python train.py --num_hidden_layers=13 --hidden_size=192 --n_experts=24 --experts_per_token=3 --d_expert=64 --d_shared_expert=192 --hidden_act="gelu" --moe_layers=[0, 1, 2, 3, 4, 5, 6, 7, 8, 9, 10, 11, 12] --router_score="sigmoid" --normalize_top_k=true --routed_scale=1.0 --balance_loss=0.000556 --balance_bias=true --init_std_router=0.0102 --lr_router=0.000714 --num_attention_heads=3 --num_key_value_heads=1 --head_dim=64 --vocab_size=2048 --norm="layernorm" --norm_place="pre" --norm_eps=1e-05 --positions="rope" --rope_theta=10000.0 --rope_fraction=0.25 --qk_norm=false --attn_scale=0.125 --tie_word_embeddings=false --parallel_block=true --init="uniform" --init_std_qkv=0.0268 --init_std_o=0.0 --init_std_up=0.0268 --init_std_down=0.0 --optimizer="muon" --learning_rate=0.00509 --lr_mult_o=4.0 --beta1=0.9 --lr_head=0.00384 --max_grad_norm=1.0 --warmup_steps=200 --schedule="wsd" --decay_fraction=1.0 --decay_shape="linear" --final_lr_fraction=0.0 --batch_tokens=[16384, 32768, 49152] --max_seq_len=256 --doc_mask=false --train_tokens=315900000 --max_steps=10018 --dataset="wikipedia_en"
Below are experts of layer 10 (counted from 0) of a mixture-of-experts language model. Rows are named router (the router's row for the expert), up (a neuron's input weights, with its number) and show model dimensions 0-191. Each number is 128 + 24 x the weight over its row's rms, rounded and kept within 0 to 255.
Before each expert's rows: "mostly gets" lists some tokens that are sent to it at least half of the time. This comes from a sample of Wikipedia text that the model never trained on.

# expert 7
mostly gets: " design", " film", " sign", "ment", " government", " building"
router [ 79  89 158 164 153 135 134  97 172  89  99 142 118 128 127 113 131 135 165 130 148 112 139 100 127 152 146  98 146 119  82 112 146 107 137 109 152 131 136 117 109 133 158 137 167 181  97 117 131  96 137 129 141 122 146 106 145 186 129 119 121  89 102 146 115  84 117 112 132 133 172  87 107 156 148 144 137 112  73 142 104 134 118  70 116 117 145  83 123 115  83 139 149 175 156 161 109 136  76 159 147 135 139 146 142  83 155 130 124 156 110 167 110 105  97 120 130 133 125 156 141 112 133 105  96 119 128 106 146 119  89 125 157 131 105 139 117 145 145 139 149 147 127 162 120 110 137 163 129 112 164  96 137  87 106 138 131 180 156 131 143 130 101 109 129 112 111 135  98 169 173 166 131 105 129 146 138 143 102 110 136 159 155 113 132 100 119  99 105  94 123 142]
up0 [ 97  99 108  65 151 100 113  88 166 127 137 106  72 120 138 177  86 146 128 110 115 140 111 135 119 129 111 125 110 165 133 125 104  96 139 113 149 113  91  88 184 139 103 128  86 118 136 125 147 150 142  72 127 108 133 144 129 134 137 108 129 124  87 152 103 141 119 100 126 122  84 152 110 130 114 132 118 145 105 150 129 137 118 117 122  99 151 108 136 108 150 133 139 125 167 178 172 120 128 121 109 128 139 116 156 129 136 100  78 117 100 106 140 150 119 112 156 127 125 132 167 120 106  97 142 133 121 125 138 105 135 203 161 144 128 167 132 154 103 113 135 141 133 186 136 122 139 123 158 162 156 148 155 148  96 135 171 162 166 105 114 135  97 103 139 117 122 153 135  91 103 148 119 143 122 138 163 113  81 115 171 155 143 133 121 147  83 113 144 126  97 163]

# expert 21
mostly gets: " F", " V", " St", " Ch", " T", " K"
router [ 76 112 118 154 132 143 111 151 145 117 119 122 113 140 117 136 129 148 136 130 174 143 135 131 171 135 144 101 153 131 128  98 135  97 146 116 161 136 168 123 117 133 160  78 176 108  84 139 136 102 119 128 121 164 163 131 131 143 129  90 132 137 104 148  95 136 136 102 112 104 159 123  99 131 153 118  93 117 108 162 104 196 154 112 138  51 134 123 105 118 124 113 121 152 142 132 114 171 112 152 167 124 152 111 147 140 174 168 152 125 145 135  79 125 125 178 126  95 133 173 123 128  90 141 113 101 117 133  83 170 128 126 143 102 118 109 117  99 113  83 124 119 111 154 124 123 134 121 116  98 125 110 114 127 148 132 100 169 128 143 141 127  93 142 149 109 133 107  98 144 220 154 137  97 126 126 122 127 103  88 101 113 155 150 141 150 136  97 129 112 119 109]
up0 [178 150 112 122 122 126 115 123 130 146 122 121 168 114 143  83 127 124 143  98 138 130 109 112 105 118 146 130 100 151 126 120 140 130  85 129 129 139 106 123 156 155 105 131  91 140 186  81 121 144  70  89 115 153  87 140 104 141 122 111 123 118  95 133 107 119 142 135 134  98 172 117 134 152  98 130 114 172 146 104 127  87 131 142 132 161 171 131 103 144 155  77 174 121 131 182 131 152  99 148 105 174 116 149 170 134  99 158 104 121 110 145 142 129 100 144  85  67 148 121  87 174 133 133 146 157 168  82 115 129 115 139 129 141 168 129 123 111 159 143 133 142 170 126 160 143 114 133  88 150 142 123 126 124 113 105  87 101 113 160 127 100 153 158 171 120 131 109 117 130 121 133 123 142 115 103 177 106 135 112 114 135 117 129 156 122 135 173 114 105  99 103]

# expert 5
mostly gets: " Al", " un", " dis", " Mar", " car", " Col"
router [ 77  84 131 112 116 149 112  79 116 120 133 136 172 138 104 124 139 124 176 123 158 127 150 115 140 118 176  81 155 131 135 107 168 107 111 150 135  95 152 101 126 152 141  88 177 128 108 123 155 125 109 153 157 157 103 133 130 136 144 155 150 105 115 126  93 122 126 122 115 100 140 118 131 132 161 155 150 126 115 143 120 110 121 103 113 135 125 134 122 104 117  78 103 148 162 127 125 184 106 133 142 152 164 164 107 169 107 157 144 128 166  91 136 110 126  79 185  89 140 147 102 117 150 165 133  73 141 103 122 135 108 106 137 129 108 145 124 103 108 146  99 152  81 145 100 109 118 120 122 105 133  93 178 104 139 147  99 139 108 109 122 138 117 138 169 120 124 133 105 140 188 187 133  81 171 105 116 139 125 120 113 105 123 109 105 143 118 109 134 114 123 119]
up0 [141 100 132  87 117 145 101 113 164 135 145 148 146 100 123  68 127 135  95 103 131  96 126 151 150 143  96 121 106 124  99 140 112 170 128 113 122 130 133 127 136  94 175 115 139 112 102 151 140 103  79 149 142  94 112 155 138 139 119 124 149 125 139 123 146 104 159 139 110 147 105 118 159 145 161 128 106 118 133  88 145  96 111 108  81 109  94  47 158  88 109 111 137 146 135 118 117 132 157 110 143 153 178 137 149 142 164 116 141 128 137 162 138 133 100 143 136 132 142 131 127 138 119 147 137 126 114 124 165 134 118 140 131 134 138 150 181 169 128 152 141 151 169 197 142 146 129  67 107 134 178 145 174  98 118  94 131 167 125  90 102  77 160 116 128 118 116 118 120 159 115  95 137 108 144 142 110 117 160 168  91 125 110 153 128 130 112 116 136 103 132 101]

# expert 15
mostly gets: "|---|---|", "Species", " Total", "Note", " Born", " Location"
router [109 109 100 121 139 125 114  98 127 116 135 123  89 106 107 121 107 173 107 109 149 134 118  93 141 213 178 100 117 185  86 124 160  82 128 133 157 135 147  80  89 128 132 114 138 121 132 106 148 138 150  94 129 126 139 168 135 141 122 134 146 106 112 120 134 128 131 117 140 137 125  93 114 133 140 148 135 133  99 126 140  99 151 117 158 128 144 104  95 113 129 114 153 156 186 150  93 138 138 148 145 135 151 135 146 100 132 146 158 171 162 123 144 144 113 155 140 123 113 190 151  97 134 149 125 124 142  68 135 148  84  94 128 114  63 153 107  73 104 124 123 150  81 167 114 104 130 131 130 137 146 148 116  93 116 119 152 130 144 151 151 120 113 151 118 112 160 156 117 133 137 105  99 126 128 106 145 110 122 122 125 132 159 154 154 121 150 134 121  87  65 114]
up0 [111 138 126 120 134 133  85 136 116 133 132 114 100 144 164 126  77 139 139 148 164 138 151 144  97 125 144 156 123 131 156 107 108 123 135 116 178 173 134 120  90 107 166 123 162 119 129 163 126 127 110 126 146  87 121 126 149  96 135 171 105 130 136  87 116 138 133 167 126 123  92 117 158 151 151 122 144 114 128  75 156  81  96 105 135 144  92  98 121  98 103 145  90  92 149 128 120 124 166 129 115 127 120 114 149 124 102 101 156 140 114 140 120 117 144 133 102 113 127 168 114 111  83 179 138  91 163 142 146 130 115 157 145 121 136 130 122 109  90 152 149 131 131 151 142  92 148 137  88 124 118  95 164  98 124 125 143 142 125 126  56 176 130 143 124 161 145 127 175 187 137 107  89 131 155 102 123  99 101 142 118 136 137 132 182  90 173 166 133 108 115 131]

# expert 16
mostly gets: "|", " |", ";", ");", ").", "•"
router [142 106 139  96 134 140 112 109 127 106 108 141 145 100 150 129 128 178 143 123 147 135 162 125 139 138 161 124 103 120 149  98 163  93 148  94 178  94 172 119 103 133 182 130 153 111 121 104 112  85 154 128 145 149 130 110  96 143 122 124 142 114 127  99 137 151 132 126 173 131 133 123  95 115 134 104 124 118 121 119  82 153 109  87 154 104 135 130 111 127 106 125 144 139 136 147  78 159 111 104 124 154 142 160 108 167 139 136 160 126  93 108 144 160  79 163 204 104 140 157 101 111 124 125 128 113 152 155 118 165 102 110 129 104 100 118 101  81 128 108  93 113 123 138 109  82 155 136 138  80 150 105 111  92 138 162 142 125 135 105 116 157 105 134 170 146 120 116 117 158 127 145 143  96 116 103 143 120 111  89 146 117 140 137 168 149 134 116  80  69 123  97]
up0 [134 130 124 131 140 118 120 122 150  89 125 108 129  95  90 130 123 103 134 147 101 158 108 137 187 129 111 109 127 157  92 144 129 105  77 171 124 121 113 158  91 137 116 155 152 135 112 104 143 169 137 131 152 141 120 154 134 128 120 154 148 141 117 165 159  95 157 158 107 109 114 119 119  93 102  87 137 155  87 116 168  98 128  70 122  95 114  82 108 107 101 151 128 154 114  73 115 142 116 130  83 148 138 131 113 143 110  49 138 146 147 141 133 125 143 147 139 119 111 124  98 126 133 120  98 133 128  94 119 101 106 143 133 123 173  96 131 135 172 116 122 160 155 133  84 151 137  79 123 122 144 144 165 132 177 144 165 128 127 147 133 154 134 145 134 141 132 122  88 183 150 140 131 119  99 102 152 189 135 119 160 130 119 135 166 109 129 176 121 114 128 131]

# expert 10
mostly gets: " mo", " so", " Mo", " would", " can", " Go"
router [ 80 145 173 123 124 101 105 116 158 137 157 126  84 134 139 117 140 119 131 128 150 103 161 132 149 165 121 129 116 140  94 111 163 121 123 143 167 159 135 127 103 149 145  70  94 173 121  87 156 114  80 113  85 121  98 119 140 154 122  96 157 135  93 126 113 148 113 109 122 118 160 107  86 139 198 109 112 133 121 147 132 100 140  85 134 107 135 128 120  95  98 109 159 213 132 129 103 146 120 146  84 121 170 128 104 114 148 136 109 144 146 107  98  87 119 136 125 142 133 135  83 137 105 134 152  96 162 122 127 104 100 122 111 139  97 164 142 105  99 123 115 120 126 151 100 108 144 125 155  98 134 138 140 123 177 152 145 155 144 151 133 153 127 129 168 139 136 134 121 130 144 152 146 138 145  94 169 131 137 104 133 148 129 160 145 113 160  87 101  89 107 111]
up0 [ 99 126 123 117 153 118 122 168 145 127 136 117 124 129 121 136 160 128 134 144  81  92 111  86 160 184 157 105 145  86 131  84 133 146 124 132 126 112 120 131 118 127 128 126 124 132 139 123 132 116 102  98 150 122 116 135 158 109 100 124 140 110 146 106 142 127  73 125 138 120 183 124 114 163 107 141 138 147 111 138  96  90 189 141 151 137 184  76 152 160  56 134 130 139 146 103 137 102 120 129 146 130 165  94 138 130 135 146  80 162 161 104 134 152 113  94 126 125 113 137  88 153 141 138 144 154 125 149  91  99 100 173 109 146 103 137 187 135 139 136 129 145 104 121 134 133 124 147 127  79 113 157 116 143 159 168  96 130 143 131 130 100 114 161  93 150 114 108 133 169  80 110 128 132 121 182 131 111 158 125 133 112 100 120 104  82 124 104 162 151 124 131]

# expert 13
mostly gets: " Te", "′", "°", " me", " −", " Me"
router [108 109 122 139 122 122 142  67 127 121 130 132 112 125  96  98 123 168 126 125 144 117 141 142 144 140 151 152 111 167 125 141 156  83 121 111 132 120 156  58 115 145 134 143 180 142 104  90 101 101  97  76 138 161 138 118 142 115 142 160 130 133  98 158 101 101  92 103 118 154 175 109  80 168 124 126 127 161  97 110 117 154 115 125 153 126 122 102 130 130 121 106 101 139 119 169  72 120 132 169 136 162 160 133 130 131 130 133 113 144 113 120  78  99 125 152 160 128 120 156 108 120 112  94 132 128 150 139 122 100 161 114 140 101 121 144  94  78 122  95  99 147  94 181  99 153 146 137 142 118 140 114 158 126 158 137 154 148 146 101 140 160 126 136 148 131 136 136 136 155 163 146 139 123 133  99 169 121 118  90 136 108 178 121 186 116 137 127 101  88 129  90]
up0 [152 138 162 187 146  87 104 165 121 103 138 135 124 101 182 113 128 113 111 114 148 161 144 127  98 104 160 142 122  92 143 115 128 104 145 115 167 123 128  90 110 126 129 135 129 125 103 127  90 164 134  72 132 130  84 139 162 119 129 139  93  91 129 159 154 103 104 131 124 145 117 156 157 118 190 123 100 135 135 126 122 114 108 112 111 114 154 113 139 133 107 143 157 123 117 110 153 157  98 109 150 131  92 127 114  92 124  72 107 131 103 166 171 141 108 129 129 125 118 114 130 118 163 180 104  53 160 139 168 139 162 117  85 159 125 114 106 103 126 134 100 161 137 165 125  88 152 110 150 117 112  88 137 108 147 112 144 102 150 115 123 159 116 165 158 157 146 107 135 138 139 133 101 162 106 136 148 107 148 141 134 105 149 104 138  87 131 141 115  81 142 136]

# expert 12
mostly gets: "On", "After", " However", " This", "Species", "Career"
router [113 114 143 125 168 125  95 110 145 116 124 147  88 110  96 154 169 150 125 120 152 135 135  69 152 113 140 102 160 152  90 124 167 128 125  96 177 133 141 118 105 142 109 123 133 130  84  87 101 114  87 148 125 109 155 107 126 156 144 123 120 118  93 123 146 122 131 115 126 156 170 126 105 126 116  75 155 128 132 153 124 123 118 114 178 125 135 124 126 107 145 116 188 152 159 155 135 139 124 117 119 145 183 129 134 143 141 130 125 131 127 133 125 134 130 103 151  95 132 185 106  86 108 135 105  97 142  75 134 114 132 109 152 100 112 118 138 118 102 142 139 167 110 124 124 104 122 156 135 118 158  97  95 102 171 115 117 163 151 114 141 149  81 136 193  92 133 136 106 155 167 118  94  85 126  97 153 114  94  94 102 157 164 109 157 127 139  84 102 130 130 122]
up0 [129 165 115  63 103 120 105 142 117 114  96 100 101 118 130 123 115 121 145 158 128 113 126 113 101 116 100 125 137 111 120  73  91 123 147 144 198 141 120 171 149 132 126 133 143 123 126 117 149 180 129 140 118 146 132 145  90 133 144  69  94  95 134  96 125 159 121 136 152 120 110 146 112 191 118 124 118 145 115 169 129 119 174 127 128 103 136  96 166 142 149 155 174 107 163 131 130 112 126 109 147 122 171 133 119 103 184 116 137 158  76  94  94 149 136 119 145 150 169 190 101 137 141 137 114  78 111 108 119 137  93 132 128 154 151 145 109 129 159 143 112 168 108  87 145 109 140 126 113 131 141 133 139 127 142 110  78 146 127 146 145 125  98 115 111 129 156 135 157 127 132 148 131 129  85 160 107 127 108 137  70 120 150 120  88 140 108 130 142 120 115 133]

# expert 6
mostly gets: " p", " R", " w", " W", " B", " m"
router [ 74 114 132 107 172 111 123  77 119 110 132 141 117 107 123 127 122 153 139 156 154 140 134 142 132 170 122 111 118 137 119 140 178 122 147 111 198 139 176 109  89 166 143 116 144 123  95  68 174  96 141 122 169 124 114 114 118 138 117 124  99 128 108 106 109 131 130 104 125 120 142 130 122 172 112 144 155 113 102 140 125 126 124 109 105 115 105  67 119 107  99 104 119 141 132 118  99 147 134 184 147 170 146 125 118 136 155 148 155  89 132 133 110 105 125 123 133 106 141 149 124 126  99 129  91 151 155 124 102 128 138 106 150 144 122 149 136 112  78 113 165  91  89 160 120  92 139 148 123 117 149 105 164 121 160 124 141 125 132 136 152 140 115  82 116 116 130 105 129 160 187 119 122  96 178 124 135 161 107 123 124 135 152 172 136 172 109  74 119 131 145  85]
up0 [105  99 152  97 146 132 137 129  88 155 117 145 122 159 164 133 127 156 164 134 119 131 110  97  90 126  94 158 157 151 113  97 183 116  95 175 155 112 112 122 115 121 195  94 132  81 137 138 136 139 108  79 157 140  80  92 124 102 140 157  85 139 115 125 165 137 117 136 132  82 114 127 127 121  90 136 141 123 141 158 137 162 119 118 140 165 117 140 121 119  90 103 133 103 109  98  97 114 138 116  99 138 111 137 152 166 170 150 114 127 122 100 131 175 108 140  88 122 124 149 132 173 128 128 159 126 104 114  98 116 125 120 129  99 160 156 168 131  99 137 128 103 111 133 135  82 138 118 130 120 112 109 127 141  72 151 154 123 199 155 145 144 124  93 144 111 126 157 147 116 117 165 125 164 167 127 122 134 159  97 151 110 118 135 108 156 137 113 100 119 106 153]

# expert 20
mostly gets: " (19", "\\", "born", "^{2}"
router [105  95 151 111 117 116 140  96 155  96 139 154 129 118 129 134 138 115 123 165 130 115 147 105 137 170 173 141 129 121 140 104 183 113 113 130 149 109 138 135 139 148 153  79 162 141  94 119 102 110 128  94 145 118 116 115  91 159 147 130 102  97 123 123 119 120 109 111 119 132 151 122 106 107  92 132 133 130 121 138  93 122 122 101 140 128 160 120 122  93 104 129 106 128 159 140 111 131  81 143 145 138 144 118 145 103 181 154 139 146 114 115  81 117 129 131 102 123 169 161 148  98  91 157 144 116 194 106  91 153 116 124 184  88 116 156 110 137 130 116 138 147 104 152 115 114  89 158 117 106 153 114 132 130 152 129 155 160 144 163 134  95 107 125 149 121 145 162 123  91 141 114  94 137 175  68 150 118 146 107  98 173 163 152 173 127 122  88  94  79  93 135]
up0 [124 162 140 126 154 136 102 104 120 157 117 140 128 122  99 130 124 111 163 132 106 130 136 121 140 162 143 139 132 117 146 158 103 147 145 101  86 143  81  99  91 109 145 142 119 161 142 112 143 121  79  99 174 128 152 131  77 116  98 128 140 121 134  94 133 166  96 119 119 129 149 123 134 100 153 100 130  82 149 124 121 115  94 132 166 122 119 148 112 126  81 135 151 127 186 159  95 132 159 125  83 122 114 140  79  82 120 117 148 109 140  67 148 120 155 129 111 129 102 133 113 176 147 146 156 147 139 103 124 102 130 103 155 146 131 119 137 139 148  94 154 190 146 119 136 138 119 136 105 125 164 127 176 103 117 106 162 140 145 120 104  99 123 130 122 106 170 168 163 167 148 131 101  93  94 116 139 118 126 140 159  98 158 101 156  87 167 112 147 122 131  90]

# expert 11
mostly gets: " University", " School", "ville", " Championship", " Park", " World"
router [113 104 144 150 109 158 139 137 164  82 118 132 135 133 126 113 135 119 135 134 172 140 179 103 115 153 144 109 126 145 129  96 145 102  89 101 153 137 164 113 120 151 154 127 128 162  92 101 129 124 168 144 122 120 155 134 131 133 100 146 122 108 125 136 120 126 112 133 126 130 190 122 135 153 148 116 107 106 119 143  67 139 125 109 148 101 121 109 122 131 109 125 127 138 184 139 119 161 113 153 118 134 182 151 116 136 152 147 124 142 155 126 161 104  55 127 162 116 124 142  84 134 139 103 125 117 183  96 120 142 122  95 151  97 108 157 108 135 101 103 116 115 137 154 144 118 117 134 144 101 160 104 124 108 172 151 129 178 146 103 100  88 108 142 142 147 147  99  83 140 193 124 117  61 144 108 147 122 122 108 100 111 168  97 126 113 136 103  73 113 107 118]
up0 [ 90 158 131 162 162 152 151 139 148 168 107 105 164 121 137 166 136 107 158 168 114 114 128 104 167 143 146 147 106 131 117 147 143 129 149  88 118 113  87 143 114 101 121 179  91 140 109 127 123  87 144 132 107  86 159 120 132 153  99  81 129 109 140 151 160 123 118 124  75 137 160 120 116 136 148 115 159 125 134 127 152 115  93 136 125 136  62 112  82 120 122 124 130 114 158 133 116 176 117 140 146 147 155 133 134 137  99 157  97 144 100 167 153 104 118 104 140 131 155 158 143 142 143 113 127 121 154 115 171 131 136 113 122 122 149  98 149 107 113 106 173 124 114 132 132 128 122 153  51 152 130  98 110 156 107  95 143  90 159  77 102 141 120 156 140 138 149 138 104 160 110  85 114 120 138 178 109 131  92 141 149  96 161 122 129 119 138 116  93 128 141 155]

# expert 3
mostly gets: " made", " where", " include", " him", " took", " won"
router [ 61  92 198 105 145 135  64 126  97  96  92 105 101 114 112 124 150 160 147 161 160 137 178 111 129 126 135  90 122 135 104 136 162  98 112  86 157  94 161  86 130 173 167 103 135 135 110 104 160 135  95 130 135 155 101 105 114 181 183 112 143 121 126 138 130 122 125 105 163 109 118 125 126 122 156 100 145 147  82 154 136 140 137 112 124  94 127 101 116 126 105 106 114 170 171 148 109 111 130 146 121 140 143 142 137 130 139 124 157 123 138 152 100 125 117 128 143 124  96 138 135  68 123 139 129 120 169 157 106 114 138 126 134 110 106 163 124 108 127 105 135 171 155 146  81 125 145 134 109 104 110 107 124 116 123 124 159 148 150 149 130 161 120 108 161 112 142 182  85 159 148 125 146 146 127 127 130 120  92 101 123 118 140 157 146 124 115 106 119 104 105 128]
up0 [134 111 160 169 128  68  89 143  94 145  62 116 118 106 118  82 124 111 107 150 128 131 111 158 147 119 118 144 118 131 124 108 144  75 132 126 145 108 135  82 111 135 102 121  77 111 149 132 119 114 189 157 136 147  98 163  92  85 154 155 131 127 140 151 147 129 161 105 130  93 144 110 104 133 143  76 157 102 106 146 124 145 124 119 137 140 108 105  94 168 157 137 140 136 148  97  93 111 195 102 149 119 123  79 143 184 131 115 124 161 120 133 132 125 113 133 124 124 112 135 101 153 125 152 168 129 170 148 106  96 120  99 120 158 147 170 119 130 140 151 137 161 104 130 148 159 152 110 147  85 136 149 118 102 118 160 132 142 130  99  71 152 118 135 119 108 150 141  98 135 144 120 135 132 164 135 123 147 140 112 155  89 149 152 123 114 157 122 124 137 152 126]

# expert 0
mostly gets: " Li", " di", " mi", " Vi", " Pri", " vi"
router [123 114 177 133 129 115 154  99 115  97 144 106 108 111 130 105 114 138 177 101 140 119 154 110 116 129 136 105 101 152 126 146 185 116 122 118 148  94 123 110 134 145 123 105 160 138 104 102 134 114 150 142 125 146 132 144  78 151 145 119 141 142 106 112 126 142 139 116  95 160 171 126 131 159 153 136 153 145 115  95 129 151 107  50 131 102 127  94 124  86  98 138 123 152 123 150 105 119 117 145 154 142 121 109 113 115 155 160 158 157 142 166 118 121  91 116 160  91 130 151 102 140 119 138 180 108 168 103 122 124 146 113 115 120 112 120 136  95 154 137 146 211 142 159  88 104 120 175 154  91 147  95 108 141 187 142 121 148 125 138 102 121 118 100 155 122 145 151 152 124 149 113 102  82 135 110  97 146 126  71 126 124 150 118 133  96 124 132 100  82 119 108]
up0 [114 137 132 162 132 120 115 156  87 159  80  96 102 123 141 123 141 142 120 145 132 112 179 155 114 131  99  83 118 136 158 130 136 150 149 132 135 121 110 156 133 112 143 156 168 111 155  93 130 120 145 217 174 138 147 142 102 102 123 104 138 118 103 128 117 118 143 100 133 149 128 109 130 155 162 147 119 111 133 116  91 180 112 109 141 103 168 104 124 100 101 120 143 145 101 150 104 155 145 125 125 168 126 142 165 153 152  83 107 136 153 135 127 131 153 131 118 143  84 135  75 137 150 194  96 114 125 133  96  92 128  94 100 112 100 103 138 121 142  88 119 172 125 114 141 119 152 108  97 116 180 101  96 138 156  91 137 147 115 112 121 127 151 145 134 145 149 127 136 151 132 143  65 139 105 114  91 148  95 145 131 115 108 140 122 110 170 107 121 132 133 102]

# expert 9
mostly gets: ",", ")", "),", ");", ";", " −"
router [134 107 120 119 127 153 147  97 136 117  74 117 132 127 103 114 183 153 139 126 120 106 172 117 165 132 135 140 129 164 142  92 164 100 138 131 152 103 160 126 100 132 154 142 167 177 115 124 123 121 139 124  97 121 109 114  89 127 137 130 113 129 118 103 139 136 112  89 137 129 130 108  94 167 139 150 115 113 126  86 108 136 100  97 168  66 130 110 129 114 101 139 160 137 139 163 110 142  94 144 171 134 149 129 140 137 137 148 179 113 156 105 119 120  78 100 134 114 124 139 136 106 115 127 129 109 134 136 100 114 108 131 120 121  86 138 142  74  63 126 140 104 124 162 135  87 127 159 137 103 121 101 170  91 135 157 166 181 170 150 108 123  74 135 117 138 124 163 137 171 114 135 117 131 181 108 126 134  93  86 123 138 140 130 186 144 112 112 128 129 141 141]
up0 [135 153 106  86 134 140  87 130 120 142 103  69 147 110 102 117 119  96  82 131 115 122 111  98 123 163 110 130 131 120 100 102 150 104 153 123 150 106  94 109 157 102 166  84 108 166 143  79 135 152 103 127 120 122 123 103 114  95 161 145  63 120 150 140 173 151 145 132 125 120 126 110  93 151 161 128 163  89 154 121 102 129 135 126 140 119 123 180 115 140 171 101 143 174 118 134 144 112 141 124 161 113 113  83 134 146 138 138 140 135 175 133 147 147 131 157 147 119 172 145 158 144  97 120 136 104 102  86 101 143 123 166 165 115 113  99 124 128 139 111 141 140 143 147 155 137 115 109 100 118 115 139 155 101 110 146 155 169 127 150 105 110 172 144 108 112 167 137 126 156  99 156 139 160 121 116  76 171 116 112 134 134 109 127 175 122 133 175 115 110 145 115]

# expert 23
mostly gets: " John", " York", "ville", " London", " William", "bert"
router [111 111 108 129 158 137 120 137 151 105 124 143 133 117 138 166 130 140 159 147 139 124 144 123 108 133 148 119  94 138 139 111 145 123 136 110 133 100 170 141  87 155 143 133 155 131 108 113 126 100 142 119 140 124 102 110 138 105 116 130 129 130 103  85  95 150 116 126  86 123 191 125 128  93 153 133 129 141 121 126  94 150 162  85 121  83 128 109  97 113 110 119 130 126 169 133 106 170  76 119 123 137 193 129 138 149 165 150 112 121 157 100 122 121  79 106 183 145 128 148 113 104 156 115 144 129 197 117 142 138 122 111 191 115  72 186 103 117  80 127 113 144 128 155 111 109 113 139 141  94 165  90 103 145 125 139 134 148 138 134 121 152 109 160 139 131 130  95 100 112 181 132 146  95 125 123 130 145 131 105 123  97 175 143 136 114 149 110  73 135  98  97]
up0 [114 124 110 117 122 151 123 113 123  83 127  61 168  99 115 132 128 149 128 105 180 154 108 109 133 166 123 171  92 172 146  87 157 135 131 100 141 106 164 150  82 118 132 134 151 160 121 100 140 134 147 156 128 132 120 109 154 109 148 138 113 162 122 112 141 150 148 146 137 135 178 107 141 128 154 143  98  98 115 127 137 183 101  88 103  92  93 151 121 122 123 121 131 103 101 159 138 179  98 114 121 125 113 142 147 129 137 172 122  95 124  72 151  92 122 148 170  63 130 129 113 120 136 115 129 119 135 143 106 110  89 106 156 100 157 152 142 135 115 116 102  94 147 103 106 159 121 139  90 109 162 124 120  98 136 134 141 140 118 117 174 144 122 144 115 150 110 167 176 144 126 136 142  95 151 137 117 114 107 122 169 126 105 160 125 120 159 151  83 118 145 108]

# expert 8
mostly gets: " Jo", " Mi", " Ka", "ko", " Lu", " Je"
router [ 95  94 153 144 135 144 150 110 150  83 108 140 107 138 130 151 112 146 135 169 196 160 181 113 121 131 142 106 126 121 142 109 173  93 160 107 137 127 143 135 133 144 102 105 180 132 104 113  85 131 146  86 143 148 114  85 140 109 127 122 118 143  94 131 104  71 143 118 124 132 181 127 149 129 194 122 121 170  94 133  73 111 142 103 146 104 142  88  98 117 122 108 116 144 118 124 135 131 111 136 136 140 168 150 108 168 146 146 139 138 145  98 152  89 111 132 142 133 124 159 108 105 108 143 129 130 168 127 121 149 130  93 128 106 107 178 129  54  91 127 147 173 104 125 121 100 148 153 131  93 145 102  92 104 159 127 100 171 121 127 134 145 109 126 160 100 144 116 128 138 138 139 133 127 119 100 163 125 137  95 130 111 145 136 103 103 129 130 103 131 130 113]
up0 [133 145 101 121 139 112 148 137 101  70 162 160 149 147 115 132 146 130 130 136 114 176 149 150 160 131 142  97 146 107  93 133 132 126 130  99 157  96 156 119 129 145 151 194 134 155 124 124  78 107 129 152 101 156 140 115 197 126 127 142 110 150 121 184  84 151  92 107  98  82 159 125 145 130 146 144 134 154 120 111 118 110  94 152 126 132 125 110 137 126  48 122 131 122 130 126 130 121 155 122 132 114 134 140 109 190 125  79 146 147 145 123 150 148 122 118 114 138 109 142 154 158 113 159  99 110 147 120 153 143 129 128 130 141 100 109 123 124 129  72 113 155 116 159 154 125  73 140  99 124 184 137 112 142 122  93 128  85 131 137 159 148  92 139 134 144  91 135 167 102 113 118 118 116 155 149  91  81 148  99 114 135 112  99 113 146 121 126  99 119 115 131]

# expert 4
mostly gets: " part", " out", " end", "ed", " win", " play"
router [ 88 127 167 142 147 159 112 129 148  92 124 103 134 109 127 153 161 156 123 119 161 115 182  97 129 134 144 103 130 120  67 119 150 107  81 161 136 131 149 106 163 164 156 115 137 101  99 131 144 111 109  99 108 137 161 134 127 131 113 127 125  71 142 104 100 115 169  97 116 141 142  97 138 146 157 146 147 126 105 147 153  95  97  72 141 127 141 109 128  91  85 121 136 160 190 118 126 124 110 131 159 141 177 176 104 134 147 114 112 133 115 148 123 131 103 138 137 144 117 149  92 132 143 142 135 127 139 167  94 119 106 151 130  86 108 129  90 122 109 105 151 126 130 176  85 108 158 145 155 125 113 134 120 110 158 124 128 183 124 138 102 108 112 127 120  92 121 151 118 165 195 144 126 119 155 124 143 136 101 119 116 163 128 104 139 101 142  75 115 111 121 111]
up0 [129 106 174 103  88 114  98 161 127 113 119 169  88 149 138 131 120 137 136 175 144 100 133 105 150 121 128 138 113 129 130 106 151 114 104 115 143 155 142 149 115 144 151 146 172 166 122 136 119 122 111 119  85 140 141 117 124 102  97  93  71 115 141 156 141 132 148 139 111 141  75 133 135 153 130 130  93 165  92 143 133 115 136 114 127  85 125  97  74 155 123 129 171 118 151  93 132 122 132 125 148 121 107 124 137 186 124 104 171  75 163 146 135 135 128 136 116  74  71 114 100 136 138 143 177 138 132 106 104 132 165 177 145 140 171 154 155 151 130 104 159 151 114  88  94 145 105 154 114 173 104 121 105 130 101 149 144 114 132 146 136 125 106 115 112 103 107 113 110 160 154 129 160 110 130 152 117 156 125 137  99 138 116 140 141 142 137 127 124 160  75  87]